python train.py --d_expert=32 --n_kv_head=1 --rope_fraction=0.5 --extras=["capped logits"] --init_std_down=0.0476 --lr=0.00596 --lr_head=0.00996 --seq_len=1024 --steps=9507
Below are experts of layer 4 (counted from 0) of a mixture-of-experts language model. Rows are named router (the router's row for the expert), gate (a neuron's input weights, with its number), up (a neuron's input weights, with its number) and show model dimensions 0-255. Each number is 50 + 15 x the weight over its row's rms, rounded and kept within 0 to 99.
Before each expert's rows: "comes after" lists some tokens at least twice as common just before its tokens as in all text. This comes from a sample of Wikipedia text that the model never trained on. Tokens count by the router's weight.

# expert 116
comes after: " 0", " 1", " 2", " 3", " 4", " "
router:63 45 25 54 97 56 57 57 38 55 47 37 66 73 51 47 54 49 93 65 38 57 52 36 55 45 83 55 45 45 32 32 47 57 45 61 57 50 47 50 70 33 47 49 20 33 60 50 72 46 65 68 51 51 27 41 66 44 56 72 44 71 67 80 41 49 63 29 38 46 30 53 57 31 40 77 65 61 35 24 36 59 49 71 36 84 50 26 40 40 65 31 77 63 44 49 33 31 56 62 49 53 31 11 54 64 64 60 37 64 44 33 63 57 36 42 63 26 61 72 55 37 70 46 17 49 37 83 65 53 56 38 47 69 56 29 59 67 33 30 39 49 25 73 75 52 31 40 38 50 68 48 71 48 41 36 27 33 47 75 51 29 51 63 54 46 62 62 35 51 70 42 39 38 65 61 37 32 57 72 23 40 62 58 52 57 61 74 45 64 46 44 40 54 51 76 14 48 30 71 41 48 49 32 60 37 46 56 35 48 48 44 64 34 46 74 66 42 24 74 45 54 47 37 39 66 19 39 54 49 49 30 48 31 15 64 57 67 49 63 41 46 52 41 47 72 57 51 52 50 47 55 31 62 79 46
gate0:30 64 47 57 71 47 41 49 41 65 47 43 30 35 37 59 32 47 43 73 58 51 48 47 50 76 70 51 68 53 41 61 60 41 65 60 43 33 31 75 63 43 61 64 25 67 28 25 62 61 44 28 30 21 44 65 54 27 41 72 31 51 61 58 56 43 63 38 45 50 57 52 80 51 34 59 50 50 23 39 52 68 49 25 56 37 80 42 62 80 20 61 39 58 73 65 51 40 54 34 46 32 40 81 70 32 33 61 36 65 21 58 35 52 43 26 63 24 61 65 72 65 37 70 39 61 81 33 45 27 25 57 41 26 58 48 59 59 63 66 31 34 56 64 44 19 40 16 68 44 33 42 77 38 58 41 61 33 35 52 49 57 34 63 72 58 52 39 58 43 93 40 55 54 56 43 59 46 65 70 49 28 53 70 83 58 55 60 62 24 52 42 57 38 54 44 54 74 64 55 61 62 54 72 51 28 40 72 71 54 23 55 33 35 50 52 45 74 44 55 49 38 72 57 48 25 41 51 35 16 46 58 58 40 35 59 54 35 56 48 46 55 16 77 55 77 65 62 51 48 45 59 57 40 53 56
up0:43 81 37 65 74 33 12 33 55 85 46 41 76 36 45 56 59 47 52 29 61 25 29 74 62 63 43 63 47 57 32 68 69 57 43 51 53 51 32 47 73 43 60 34 49 59 46 10 49 63 46 51 46 36 31 48 60 47 57 49 26 38 57 45 25 33 64 56 44 34 34 39 41 57 20 41 26 68 16 46 65 39 37 43 71 44 32 54 58 72 14 52 57 63 43 44 29 48 38 47 53 54 52 33 69 64 55 58 41 45 40 65 22 61 50 46 68 35 46 70 74 41 47 56 29 61 67 64 69 39 43 62 75 41 58 23 55 35 58 57 45 42 42 41 43 46 39 49 64 53 50 64 69 66 60 49 72 57 62 41 61 55 53 70 66 56 48 49 37 56 55 60 34 88 71 62 71 63 54 54 51 46 69 63 55 53 76 38 85 49 28 43 60 42 55 55 59 57 37 56 17 73 62 37 57 29 54 68 59 61 44 39 25 47 50 09 18 56 37 33 29 31 69 69 52 51 47 29 64 33 67 38 91 54 47 64 60 38 46 66 45 30 35 72 82 44 53 52 64 50 31 50 54 69 45 64

# expert 207
comes after: " It", " which", " he", " it", ",", " He"
router:53 38 71 54 58 30 32 72 40 62 52 60 67 88 26 36 57 48 78 33 58 59 28 12 58 50 49 37 19 31 36 57 49 78 51 77 54 49 44 55 60 22 44 48 44 69 52 44 36 51 77 65 58 70 70 35 57 69 25 79 64 46 63 66 55 35 76 27 38 44 41 47 43 59 47 83 30 69 72 11 53 59 42 49 10 45 46 54 74 46 30 63 71 60 50 35 31 37 57 31 37 58 58 46 52 43 45 65 50 54 42 70 56 42 52 43 61 29 41 69 43 38 64 57 51 35 49 63 44 55 68 44 33 47 67 51 62 62 46 33 39 77 49 43 52 67 28 38 28 61 47 56 60 39 71 49 52 51 66 26 74 46 48 46 53 42 57 66 16 49 62 54 58 54 49 67 31 39 48 69 38 43 73 49 32 33 59 76 45 78 45 51 27 64 85 57 65 67 52 71 53 40 67 40 37 52 51 53 36 31 62 75 48 49 46 68 57 55 56 41 40 59 48 35 56 51 38 61 45 45 59 30 39 74 14 72 47 64 25 52 09 29 42 69 38 61 46 61 40 76 61 50 51 76 54 37
gate1:51 44 50 63 56 46 45 26 42 15 68 52 27 67 52 54 76 37 29 54 52 74 49 55 62 59 54 25 52 07 48 36 49 55 53 60 47 21 51 45 28 36 63 56 92 42 44 53 48 51 59 57 62 24 50 40 61 54 61 54 47 22 52 37 37 68 50 34 36 59 42 43 15 42 69 35 37 30 87 49 56 53 59 34 82 57 44 67 59 52 44 44 54 31 62 31 37 43 37 59 30 68 36 42 43 42 32 25 34 38 41 34 64 59 71 67 54 56 37 71 55 47 57 35 67 87 76 34 37 80 72 32 40 67 47 42 64 41 35 56 42 60 45 35 52 77 43 65 52 60 74 67 84 40 71 38 64 54 73 43 66 79 94 51 64 56 63 54 55 42 42 52 74 32 52 45 47 45 56 42 57 66 61 57 46 57 55 54 48 51 24 72 56 68 64 33 54 64 18 34 37 56 54 77 54 32 40 38 44 47 61 55 49 20 48 62 23 32 51 41 32 64 57 36 16 54 69 58 72 50 48 58 46 42 42 44 72 52 27 64 52 33 63 63 57 60 36 33 54 45 56 50 37 84 54 37
up1:38 37 65 57 60 64 43 90 70 56 41 55 62 47 44 45 42 70 75 54 61 52 36 76 33 44 85 64 46 58 57 67 49 57 61 25 54 49 20 52 37 71 53 54 27 66 53 41 71 53 50 31 29 23 40 48 48 59 50 25 74 55 14 67 67 21 45 43 67 61 63 30 60 70 11 61 44 61 48 63 58 48 35 32 34 59 46 75 66 31 16 56 39 57 21 86 56 41 50 33 65 64 51 50 26 17 50 56 93 45 48 37 46 33 48 39 49 45 54 45 63 52 48 82 37 52 41 65 66 57 54 63 82 45 58 46 66 50 40 42 25 36 37 45 44 20 43 47 36 19 18 52 49 47 43 35 47 53 47 43 43 10 42 50 53 52 30 73 49 45 54 68 64 66 44 55 60 54 43 52 66 57 59 44 45 33 27 50 64 34 62 23 22 52 41 46 33 57 52 70 48 58 49 13 59 64 56 51 37 66 49 61 46 46 39 53 42 81 40 48 50 56 48 51 57 62 43 58 44 53 47 51 81 73 42 61 28 26 67 58 44 54 39 71 31 47 59 79 42 47 52 66 67 33 55 71

# expert 114
comes after: ",", ".", " and", " that", " which", " but"
router:68 48 71 57 62 21 37 42 56 53 81 56 44 67 14 44 61 55 82 15 60 81 52 41 55 49 65 34 44 42 16 29 43 58 58 57 39 34 49 41 54 55 36 49 35 55 52 45 66 54 86 70 38 44 54 55 54 58 43 80 75 57 50 49 46 81 48 47 50 59 59 35 58 28 52 69 32 64 48 06 37 57 49 67 35 61 28 41 56 75 37 51 64 63 41 58 44 26 48 32 38 52 66 41 47 47 42 70 39 58 54 54 53 55 63 22 65 56 52 68 79 44 52 52 43 26 53 68 40 46 64 31 70 55 65 68 77 79 33 49 63 61 28 48 74 57 44 41 46 44 33 49 70 46 43 44 42 47 54 23 61 41 44 88 56 42 37 55 13 42 64 41 68 34 46 65 32 35 62 69 30 40 78 40 56 61 58 72 50 38 60 65 37 47 70 68 44 72 20 50 35 49 49 41 45 52 55 52 24 60 69 49 52 50 41 52 24 35 46 33 38 46 61 47 31 60 58 47 40 55 50 09 17 63 56 55 44 64 36 64 22 25 65 48 56 38 44 60 28 53 41 49 31 60 17 28
gate0:52 34 40 66 54 28 60 30 47 54 61 44 41 46 53 44 38 43 89 34 57 96 29 49 63 45 27 50 48 68 50 20 31 79 55 31 20 49 62 55 50 61 54 35 58 61 34 19 27 54 49 44 49 32 41 52 27 75 50 60 49 31 33 65 61 99 50 72 58 46 62 69 66 46 37 77 82 70 69 45 60 56 60 42 47 45 25 55 59 62 59 58 46 44 45 30 51 48 54 63 40 59 36 33 46 31 41 43 27 27 38 37 39 55 65 67 62 41 26 27 54 38 21 21 42 69 58 66 76 44 31 39 61 52 55 72 40 53 46 32 55 64 52 56 52 67 44 36 63 70 33 45 82 49 61 35 51 36 49 54 46 68 40 56 47 40 51 47 38 51 76 43 51 47 53 29 52 37 77 47 35 54 57 59 63 50 51 51 57 47 66 62 45 59 13 42 61 52 66 60 35 47 40 51 93 54 71 62 52 45 66 48 89 63 45 61 37 53 45 39 55 69 49 58 17 62 55 54 61 64 64 51 46 43 29 62 71 39 19 97 32 46 45 45 59 38 41 45 35 39 35 51 33 68 36 31
up0:69 51 56 38 51 44 36 61 53 51 59 43 49 37 58 37 40 77 45 10 59 40 58 43 44 49 23 38 43 39 46 33 30 45 52 51 75 50 51 77 29 56 56 71 43 43 60 77 52 59 49 43 47 33 19 73 28 36 60 99 50 60 24 49 40 41 54 56 63 43 49 52 64 29 40 75 55 59 57 63 57 49 63 60 68 54 61 30 17 39 51 28 69 43 43 40 49 49 51 53 22 48 32 27 51 43 49 65 43 55 64 18 54 69 53 58 62 48 45 31 78 81 62 65 67 47 31 60 66 61 35 70 44 40 35 60 52 55 39 61 28 31 30 72 58 19 51 67 51 53 22 56 62 70 55 63 28 51 99 59 70 37 37 59 57 56 37 47 44 46 72 45 42 38 56 38 32 66 56 66 57 44 36 46 65 39 38 41 50 42 50 70 79 41 50 39 63 57 53 45 51 48 40 65 46 48 42 54 50 47 27 45 67 44 36 63 57 36 29 51 70 51 59 63 56 75 44 36 42 82 51 23 44 29 62 33 23 61 39 49 72 77 60 54 47 70 61 14 77 26 87 61 51 56 23 65

# expert 64
comes after: "\n", " (", " \"", "===", "==", "\n "
router:48 62 38 65 53 29 30 53 73 52 66 51 48 72 25 46 37 30 76 49 39 37 62 55 15 54 40 56 51 57 64 40 53 58 34 34 38 37 45 35 83 33 48 42 35 60 23 47 55 41 70 56 59 50 39 69 58 63 55 44 46 86 66 67 46 59 28 31 52 85 48 72 56 41 58 62 48 76 63 19 30 41 57 43 19 86 05 38 76 28 41 45 66 85 44 45 42 52 68 53 40 77 68 27 53 70 70 62 53 45 46 52 68 29 44 41 70 33 34 56 49 45 35 52 41 33 53 83 67 49 65 70 35 72 47 60 65 44 53 53 44 58 37 85 47 35 47 65 31 54 48 62 65 27 43 45 28 50 59 52 72 30 41 27 42 51 40 53 21 33 59 63 51 52 49 58 30 35 54 49 50 50 61 54 31 73 73 66 41 61 38 45 58 52 48 82 24 71 51 53 46 23 60 51 47 72 63 65 39 68 72 57 43 36 40 55 43 47 38 39 59 69 51 26 51 74 46 26 58 47 72 30 65 70 24 77 62 51 46 58 45 57 46 41 57 41 53 65 43 76 42 44 42 61 67 53
gate0:46 50 49 61 50 42 42 51 57 46 61 43 33 40 56 62 53 66 92 59 46 40 64 43 36 47 53 37 26 81 50 42 38 56 50 61 29 39 63 47 54 30 37 54 47 57 57 60 38 55 64 29 67 44 44 37 84 28 51 62 72 44 68 52 53 71 63 68 40 44 56 46 31 22 51 48 41 40 48 12 65 41 28 68 25 93 45 51 68 53 53 55 47 85 48 33 64 44 49 35 78 67 50 62 43 30 50 56 75 48 70 56 85 44 51 60 41 55 34 67 39 51 44 36 41 41 55 57 61 60 63 33 46 50 37 46 53 47 45 65 51 48 17 40 48 44 50 65 46 17 28 48 69 60 47 50 40 64 47 69 72 65 69 51 64 54 37 55 47 69 53 52 41 56 77 52 32 17 29 29 52 56 73 56 39 57 26 30 31 88 66 33 25 51 76 40 65 43 07 39 33 38 87 12 24 62 40 58 49 65 54 47 63 42 38 35 56 68 42 58 45 59 57 18 45 40 51 78 54 51 87 44 50 49 61 55 61 54 37 70 54 48 61 28 37 58 64 46 32 38 42 52 14 64 49 41
up0:57 42 62 54 65 57 48 69 58 84 63 58 45 84 21 69 46 72 31 68 52 72 56 50 56 54 43 57 56 07 49 41 46 45 52 56 73 75 27 35 42 75 36 40 47 49 47 43 68 05 44 53 67 82 53 75 24 55 31 49 40 42 39 35 74 68 13 52 34 51 55 34 98 31 47 46 44 57 61 64 22 35 57 50 76 31 43 51 33 63 61 35 76 37 48 38 23 64 42 70 62 57 37 33 31 52 11 53 27 16 54 37 38 67 55 44 60 55 72 44 45 61 31 54 56 39 37 50 50 50 51 78 61 31 51 47 23 64 47 25 38 57 51 48 67 40 56 62 56 63 55 72 75 25 52 57 62 50 62 33 29 51 53 68 63 43 48 49 62 46 64 70 30 37 55 24 76 49 60 12 42 44 29 68 45 53 51 32 60 48 47 43 53 52 12 57 57 57 64 59 48 37 39 51 56 45 44 68 63 51 43 40 34 57 46 39 44 57 57 39 45 62 31 56 45 50 51 34 55 56 21 32 33 71 47 43 61 42 64 43 47 70 26 53 70 47 41 64 63 59 60 45 67 51 70 40

# expert 87
comes after: "==", " ==", ".", "===", " that", " ==="
router:63 46 72 58 59 45 57 66 75 70 56 45 48 68 40 38 24 37 63 37 71 86 68 40 64 66 38 52 30 45 41 49 32 55 45 75 34 23 48 53 81 54 24 34 45 54 64 49 95 44 85 81 70 41 63 34 61 70 55 60 73 48 34 69 53 73 64 22 36 50 57 45 51 34 55 70 53 53 54 28 40 59 32 56 44 77 22 35 60 68 42 49 73 63 63 54 37 43 44 43 46 57 38 52 53 34 43 39 51 53 55 54 59 30 65 33 47 66 57 90 64 57 61 64 26 32 72 49 63 29 48 54 54 64 35 64 43 66 65 35 36 48 30 53 59 63 21 55 50 79 46 47 58 62 60 29 55 52 45 29 81 54 43 48 29 58 62 58 00 51 55 58 28 34 63 46 43 22 44 54 32 50 67 55 37 62 69 60 32 49 40 42 54 64 54 47 40 44 30 64 26 80 47 40 57 53 50 54 45 39 56 69 61 45 57 45 54 46 38 45 17 25 48 30 42 52 51 35 56 28 55 03 31 65 50 58 30 54 43 54 44 33 58 58 34 56 57 58 43 53 50 54 48 83 37 61
gate0:37 59 23 34 58 32 46 55 62 64 70 51 25 72 43 56 68 53 72 65 73 65 48 73 57 48 57 60 43 61 62 44 44 65 62 67 26 35 33 54 51 49 43 38 55 54 70 52 54 51 50 84 58 50 40 52 51 60 64 37 61 62 64 52 65 50 33 51 71 55 37 15 30 48 55 52 55 37 48 36 34 28 55 63 76 61 25 39 61 71 46 84 44 56 32 58 41 74 51 45 40 56 60 49 33 44 36 71 58 24 70 50 34 39 71 36 45 64 35 53 32 57 38 44 42 37 51 63 54 41 56 35 44 52 65 55 30 29 70 65 57 55 29 78 69 30 41 66 55 54 56 82 67 22 66 43 77 52 85 52 46 32 53 40 37 34 63 50 40 59 58 46 51 29 55 82 39 29 48 23 53 34 68 57 54 57 59 58 41 54 55 48 66 66 76 50 55 22 33 52 00 59 27 53 68 29 24 35 46 63 47 63 72 37 69 52 31 18 33 63 67 50 43 49 58 46 16 84 41 31 38 38 34 57 54 46 50 51 35 63 69 39 32 45 56 31 65 42 37 31 49 53 31 67 84 41
up0:52 75 57 49 38 48 35 63 35 32 51 58 68 31 68 44 52 40 49 39 46 51 29 47 48 44 67 41 60 64 50 58 32 17 49 42 61 59 59 24 26 32 62 47 61 66 50 48 31 65 49 44 50 62 34 18 50 18 44 57 44 48 37 76 22 48 50 53 31 69 49 81 81 54 65 43 38 47 73 73 55 60 48 38 32 58 70 43 44 54 65 22 50 55 38 51 42 19 56 59 39 31 28 27 49 64 39 26 45 49 29 79 64 40 57 47 62 22 64 37 47 72 84 40 40 47 40 46 45 65 37 55 61 65 43 28 75 49 29 50 39 31 57 30 29 54 68 46 51 42 55 49 45 66 63 62 39 47 43 37 23 62 67 50 42 41 44 42 82 69 31 67 82 72 35 44 41 78 50 25 45 71 32 60 48 51 54 50 43 40 68 51 45 28 61 59 53 86 48 34 62 43 43 61 54 66 67 34 67 53 44 53 52 39 47 17 72 50 61 50 20 65 53 35 32 72 74 25 86 39 62 36 56 45 47 49 82 38 70 19 22 59 41 73 55 63 55 70 63 60 43 62 45 36 62 55

# expert 222
comes after: "|", " of", "-", " the", "V", " N"
router:59 47 62 67 75 48 42 77 44 75 65 55 37 51 32 56 58 47 58 50 37 55 60 62 41 58 77 24 12 26 40 43 39 54 63 54 36 68 31 55 80 37 44 58 25 36 23 27 57 44 67 72 35 49 35 50 33 53 52 47 51 63 62 84 35 44 40 56 43 42 29 44 32 42 46 47 61 33 69 16 55 33 50 29 30 58 52 36 50 36 47 43 67 65 49 52 51 46 63 51 25 54 41 35 39 35 68 87 55 65 49 22 59 58 59 42 56 44 47 69 59 40 38 49 46 15 41 57 42 57 79 63 72 40 62 43 46 55 47 46 52 74 37 49 75 43 23 62 70 50 78 51 49 39 20 35 51 48 50 60 45 66 39 49 35 31 34 49 23 45 66 52 64 45 43 46 40 46 36 65 47 64 68 61 41 52 54 52 25 99 35 16 35 47 49 38 40 86 55 76 50 47 57 57 47 74 50 47 40 54 65 35 37 30 25 65 72 42 22 40 46 73 56 63 49 87 37 57 64 28 35 20 42 44 47 67 43 57 30 42 19 39 30 41 56 65 48 50 50 75 63 53 62 65 44 64
gate0:72 50 45 38 63 78 54 69 45 29 33 40 39 40 68 41 44 67 53 48 36 74 48 58 46 16 39 53 27 44 42 65 48 16 52 57 42 58 34 55 50 37 49 49 32 46 57 37 45 78 71 47 32 22 64 56 59 39 52 52 44 41 72 66 47 64 80 67 44 28 54 53 48 35 75 50 71 34 56 54 57 47 56 38 58 50 39 57 53 50 38 79 42 38 60 54 42 38 72 47 60 23 35 50 64 53 35 01 44 45 38 42 47 59 69 52 22 51 72 46 55 17 55 47 31 62 65 38 48 28 48 44 65 51 57 62 46 39 47 34 47 37 41 39 22 28 47 52 78 41 60 17 53 45 69 59 31 38 53 74 76 55 57 78 46 37 73 59 38 53 68 58 52 59 45 39 54 48 42 44 65 46 36 86 56 68 56 69 42 50 23 48 40 51 56 70 54 42 60 50 54 43 47 61 31 40 60 31 68 25 84 45 16 51 60 88 59 58 45 32 49 54 86 67 37 60 74 49 58 37 36 37 61 52 57 81 47 26 21 48 27 70 58 41 53 44 54 51 58 79 94 22 54 39 51 43
up0:76 47 53 95 46 65 45 37 54 31 54 80 47 47 35 49 39 49 49 53 49 50 59 50 41 62 37 51 71 81 62 47 47 32 25 44 67 69 56 70 46 43 47 51 25 49 53 41 81 45 53 39 28 53 46 36 31 41 00 37 95 44 59 44 41 60 87 34 52 33 42 47 51 36 23 49 36 72 20 57 57 53 47 48 41 56 45 53 41 06 42 40 68 43 54 62 62 34 60 71 29 11 53 48 40 31 57 50 76 57 44 79 64 55 63 58 54 48 00 52 55 74 57 58 53 58 57 51 36 64 35 70 50 43 33 45 42 36 56 53 63 88 53 64 33 64 44 49 40 69 73 51 57 49 58 53 40 46 62 46 66 55 61 63 43 51 55 53 18 58 51 35 45 64 47 73 42 43 47 26 63 39 32 68 45 75 58 74 48 54 65 49 43 47 66 64 47 32 47 43 56 34 38 68 52 54 42 28 68 60 55 13 52 63 36 55 51 44 45 08 33 47 55 33 46 20 51 59 60 41 54 73 37 29 53 54 36 63 39 64 33 49 52 36 51 65 44 57 81 44 55 36 46 59 47 67

# expert 252
comes after: " B", "B", " ", " b", "\"", "th"
router:36 42 51 78 76 53 70 76 50 66 44 47 42 68 23 35 41 41 60 63 58 55 31 51 29 38 77 44 38 61 49 44 66 58 30 45 35 45 39 44 59 36 41 61 20 52 32 33 86 79 42 54 51 69 41 46 68 61 27 68 49 55 41 65 31 52 44 44 43 40 40 69 45 39 49 69 66 51 46 21 56 30 24 58 39 72 41 53 63 41 49 45 72 63 29 36 24 47 45 54 45 49 70 28 61 60 72 57 61 51 26 75 52 68 41 45 73 45 46 50 39 31 67 66 34 38 53 81 51 39 69 67 57 36 51 57 61 64 73 74 51 71 59 51 53 67 34 67 50 62 77 40 57 24 53 42 36 54 85 35 56 35 47 73 52 40 36 64 21 40 63 52 53 49 28 60 38 51 51 52 42 32 56 46 52 64 51 76 16 42 33 46 67 43 42 38 45 66 34 65 39 27 62 43 25 43 44 54 61 25 70 40 46 09 21 77 38 48 52 28 58 59 52 69 49 44 33 63 56 66 70 22 45 49 50 66 50 64 34 20 56 50 57 51 55 65 79 31 82 57 49 69 51 72 84 64
gate0:47 57 53 62 26 46 63 42 69 27 34 70 58 19 52 09 53 41 54 28 73 58 15 29 57 60 45 37 33 39 50 40 39 36 52 60 40 59 24 51 56 74 56 63 63 25 36 69 47 33 38 58 64 81 40 77 57 52 66 63 43 48 63 44 44 70 32 39 30 51 49 50 55 50 29 79 23 30 48 45 69 40 31 49 50 59 60 70 59 53 57 68 34 49 30 22 37 67 54 46 57 44 43 10 64 83 47 45 56 42 48 77 59 45 59 33 69 48 47 51 80 33 51 40 21 43 43 23 50 43 72 38 73 44 39 53 39 61 60 61 56 37 19 63 40 63 38 48 58 28 36 75 52 68 62 53 63 54 51 39 56 42 77 54 31 43 53 43 46 35 47 77 38 57 48 28 68 72 28 48 54 64 64 49 45 67 57 59 36 78 49 57 57 57 56 55 22 66 43 39 77 50 41 47 69 47 44 56 64 79 59 34 41 61 43 54 46 28 39 56 44 57 41 42 05 72 31 41 63 65 41 26 70 59 34 38 56 42 33 36 54 60 73 62 32 68 24 56 42 38 85 40 65 55 54 63
up0:64 32 66 46 35 35 91 49 76 50 46 61 41 09 47 42 63 56 40 49 58 49 40 52 51 58 56 36 30 39 54 63 49 20 56 35 14 58 46 37 21 46 42 57 60 31 52 50 45 59 29 44 67 58 39 54 57 56 42 50 42 60 66 44 52 87 37 58 51 70 43 33 63 34 32 80 12 41 45 30 66 53 47 53 49 61 62 81 64 77 64 58 19 57 46 38 59 79 65 50 32 55 42 16 56 55 65 31 59 62 58 76 57 37 62 28 56 38 32 44 50 27 41 52 35 58 64 30 48 39 65 31 56 40 63 92 51 52 45 64 52 45 35 54 48 42 49 45 53 29 57 71 61 57 66 60 50 60 36 53 55 54 84 37 37 40 38 29 60 29 52 67 38 60 57 28 69 85 48 43 45 46 70 35 52 58 43 55 50 65 46 20 44 54 37 60 45 55 69 47 74 46 44 34 37 60 56 77 57 37 68 59 44 33 43 67 30 50 38 53 60 40 38 40 00 74 37 49 38 56 46 39 78 57 15 50 60 15 40 52 51 54 65 55 34 54 42 59 66 48 57 32 49 74 35 50

# expert 16
comes after: ".", " (", " \"", "-", ":", " John"
router:37 53 61 42 59 35 52 56 45 82 55 58 61 52 43 56 41 24 92 33 43 41 47 46 02 37 82 28 53 37 53 58 63 49 56 54 55 23 32 43 95 60 57 50 46 49 29 44 44 71 52 60 32 43 51 59 51 60 45 51 51 61 68 77 28 43 21 35 27 71 42 51 41 44 46 69 56 66 70 35 43 50 19 24 15 58 51 48 45 67 44 53 64 34 52 41 51 41 62 58 46 53 66 24 64 51 51 63 66 54 39 61 51 57 30 29 80 57 35 65 66 57 39 44 58 33 63 58 48 58 63 47 43 72 71 69 87 51 32 43 45 82 46 68 45 36 60 59 25 53 55 63 50 30 43 18 52 44 66 26 50 48 30 48 45 49 48 45 15 75 64 70 70 77 37 58 50 61 46 55 31 24 81 36 48 61 44 49 33 64 35 28 53 68 38 72 22 44 22 65 45 43 59 42 50 66 37 63 36 54 52 46 45 45 34 70 32 33 44 34 32 49 61 42 43 70 44 39 35 38 54 42 32 56 53 58 39 86 34 47 32 28 39 59 47 50 48 66 20 61 76 62 46 66 51 50
gate0:44 25 49 40 68 81 64 58 62 76 65 73 41 51 71 26 47 54 88 46 23 17 37 39 65 58 59 54 47 83 65 53 66 51 75 37 74 42 28 35 40 46 43 45 62 42 34 63 51 42 20 55 39 60 24 30 23 46 53 28 78 59 54 34 55 49 46 69 30 36 68 38 52 59 74 53 27 63 69 61 48 44 47 50 67 47 66 48 43 46 45 68 80 14 46 58 43 42 68 70 56 53 44 67 56 35 75 47 56 31 35 75 29 40 36 36 54 36 49 43 46 50 38 48 62 53 64 47 67 41 50 56 41 49 29 47 62 66 35 50 50 47 45 43 41 57 38 46 49 45 69 72 59 62 57 58 46 71 35 33 61 52 39 39 33 50 54 50 20 48 64 68 67 28 24 71 39 49 50 80 44 34 50 47 72 26 61 65 29 46 51 37 66 50 48 39 35 54 37 53 72 41 37 56 78 32 53 17 30 29 35 52 67 58 63 50 68 49 62 73 35 50 77 44 22 69 90 29 62 55 35 38 39 29 46 59 56 39 37 56 47 68 67 60 49 54 82 33 38 44 75 44 43 72 68 34
up0:66 63 51 49 72 73 66 49 31 34 54 43 33 48 51 38 74 76 45 77 42 51 57 39 66 44 59 34 85 55 60 26 69 58 71 42 48 57 41 42 73 73 61 41 43 39 51 71 31 60 43 29 00 42 29 35 46 73 52 42 67 64 75 35 19 41 41 49 60 40 47 31 18 59 22 36 61 37 50 45 43 61 65 66 67 55 66 36 79 47 53 71 50 30 54 54 39 60 40 52 72 46 41 45 15 63 37 34 50 54 39 55 53 43 30 50 46 53 46 53 59 42 63 55 43 47 45 34 54 67 45 47 17 58 45 60 58 57 34 56 57 41 43 55 35 57 64 09 17 47 61 51 53 42 60 40 39 69 64 32 70 36 68 70 51 16 45 36 38 68 54 50 80 30 23 99 46 47 48 79 41 51 52 57 54 56 35 36 52 35 48 47 43 32 64 41 56 43 65 54 59 45 49 49 56 61 33 42 49 52 49 39 61 36 73 59 55 50 54 61 40 85 30 23 43 68 65 15 63 35 62 37 76 45 45 60 61 44 53 49 67 80 48 60 24 69 63 32 36 46 60 58 34 79 48 34

# expert 13
comes after: "\n", ")", " ", "\"", "}", " Win"
router:52 47 42 40 78 39 46 59 58 69 54 56 66 71 45 52 59 35 84 35 42 57 63 39 57 58 77 43 37 55 61 25 28 66 55 63 23 43 16 40 66 40 72 54 17 46 48 26 65 51 49 64 55 47 49 50 75 54 46 57 48 78 66 82 29 50 62 53 32 42 51 52 60 38 58 52 57 75 52 45 53 75 41 59 21 71 36 42 58 30 63 34 73 60 70 71 31 26 57 29 47 55 69 41 40 46 56 77 74 77 45 38 38 66 41 35 67 44 51 51 44 40 59 72 38 34 45 47 36 49 84 66 52 63 59 57 39 67 67 72 70 81 44 57 57 59 32 42 58 64 58 41 57 47 34 40 45 73 49 52 63 38 29 69 50 53 54 43 33 44 44 56 72 52 35 57 45 43 50 43 42 32 42 61 35 85 65 52 11 43 37 52 60 64 75 72 27 54 35 54 31 41 54 65 30 44 37 66 43 51 65 39 31 26 47 42 23 27 38 42 19 71 40 53 51 63 32 64 66 26 42 18 25 41 35 72 42 52 34 41 22 33 47 59 55 78 40 45 58 71 58 75 36 66 52 42
gate1:91 51 38 35 54 57 65 52 36 64 47 52 28 51 66 41 40 49 87 54 40 61 69 64 39 67 50 32 46 50 28 61 40 38 61 31 48 62 59 69 51 64 56 58 46 71 51 54 26 05 54 58 33 59 51 36 43 61 40 55 09 50 47 64 39 66 46 54 48 48 67 59 66 41 54 41 85 69 55 67 26 99 28 48 35 65 69 37 33 42 50 50 61 30 71 48 39 37 41 20 52 23 35 43 37 37 30 87 44 68 28 57 61 58 59 22 58 40 57 49 40 52 64 29 46 46 77 38 52 47 50 47 63 63 43 45 55 75 48 55 62 21 50 60 51 58 37 44 42 51 43 49 53 39 42 48 52 32 59 49 28 64 49 50 45 72 70 46 62 60 38 35 62 50 43 51 49 50 39 30 25 33 38 76 52 56 46 44 35 69 51 51 46 53 56 54 47 98 69 56 29 60 42 54 53 58 56 54 73 46 29 48 28 62 22 84 74 48 43 33 48 79 67 54 47 61 25 62 59 48 40 46 47 24 25 79 28 66 46 62 43 44 32 61 24 49 57 36 42 64 67 63 50 57 43 57
up1:17 39 65 57 19 33 53 49 80 53 51 43 67 49 38 97 59 58 20 53 48 29 42 32 40 49 68 47 48 55 58 68 62 40 44 88 56 40 48 43 69 51 32 24 34 30 40 40 71 73 57 54 62 60 65 60 44 35 59 43 75 48 61 47 59 39 35 40 66 39 64 58 18 61 44 56 35 45 41 36 61 19 66 48 59 17 36 54 64 72 56 62 65 67 42 43 62 63 46 66 63 64 64 39 65 64 47 27 63 08 86 47 47 45 43 70 37 53 31 45 66 45 45 59 53 45 39 59 55 85 43 33 39 37 65 47 20 47 46 48 49 56 42 45 52 22 58 58 62 60 15 56 36 71 25 59 55 68 43 71 61 35 55 42 49 63 61 57 30 74 63 42 45 60 39 34 62 59 55 65 47 63 52 39 49 51 49 72 66 46 45 43 39 38 54 29 49 28 43 50 55 46 55 58 67 34 47 52 15 69 77 53 65 57 71 19 53 31 48 40 49 39 22 58 44 36 47 42 38 39 75 49 47 80 64 33 99 37 44 34 65 53 49 29 40 60 52 59 61 26 42 44 64 33 55 38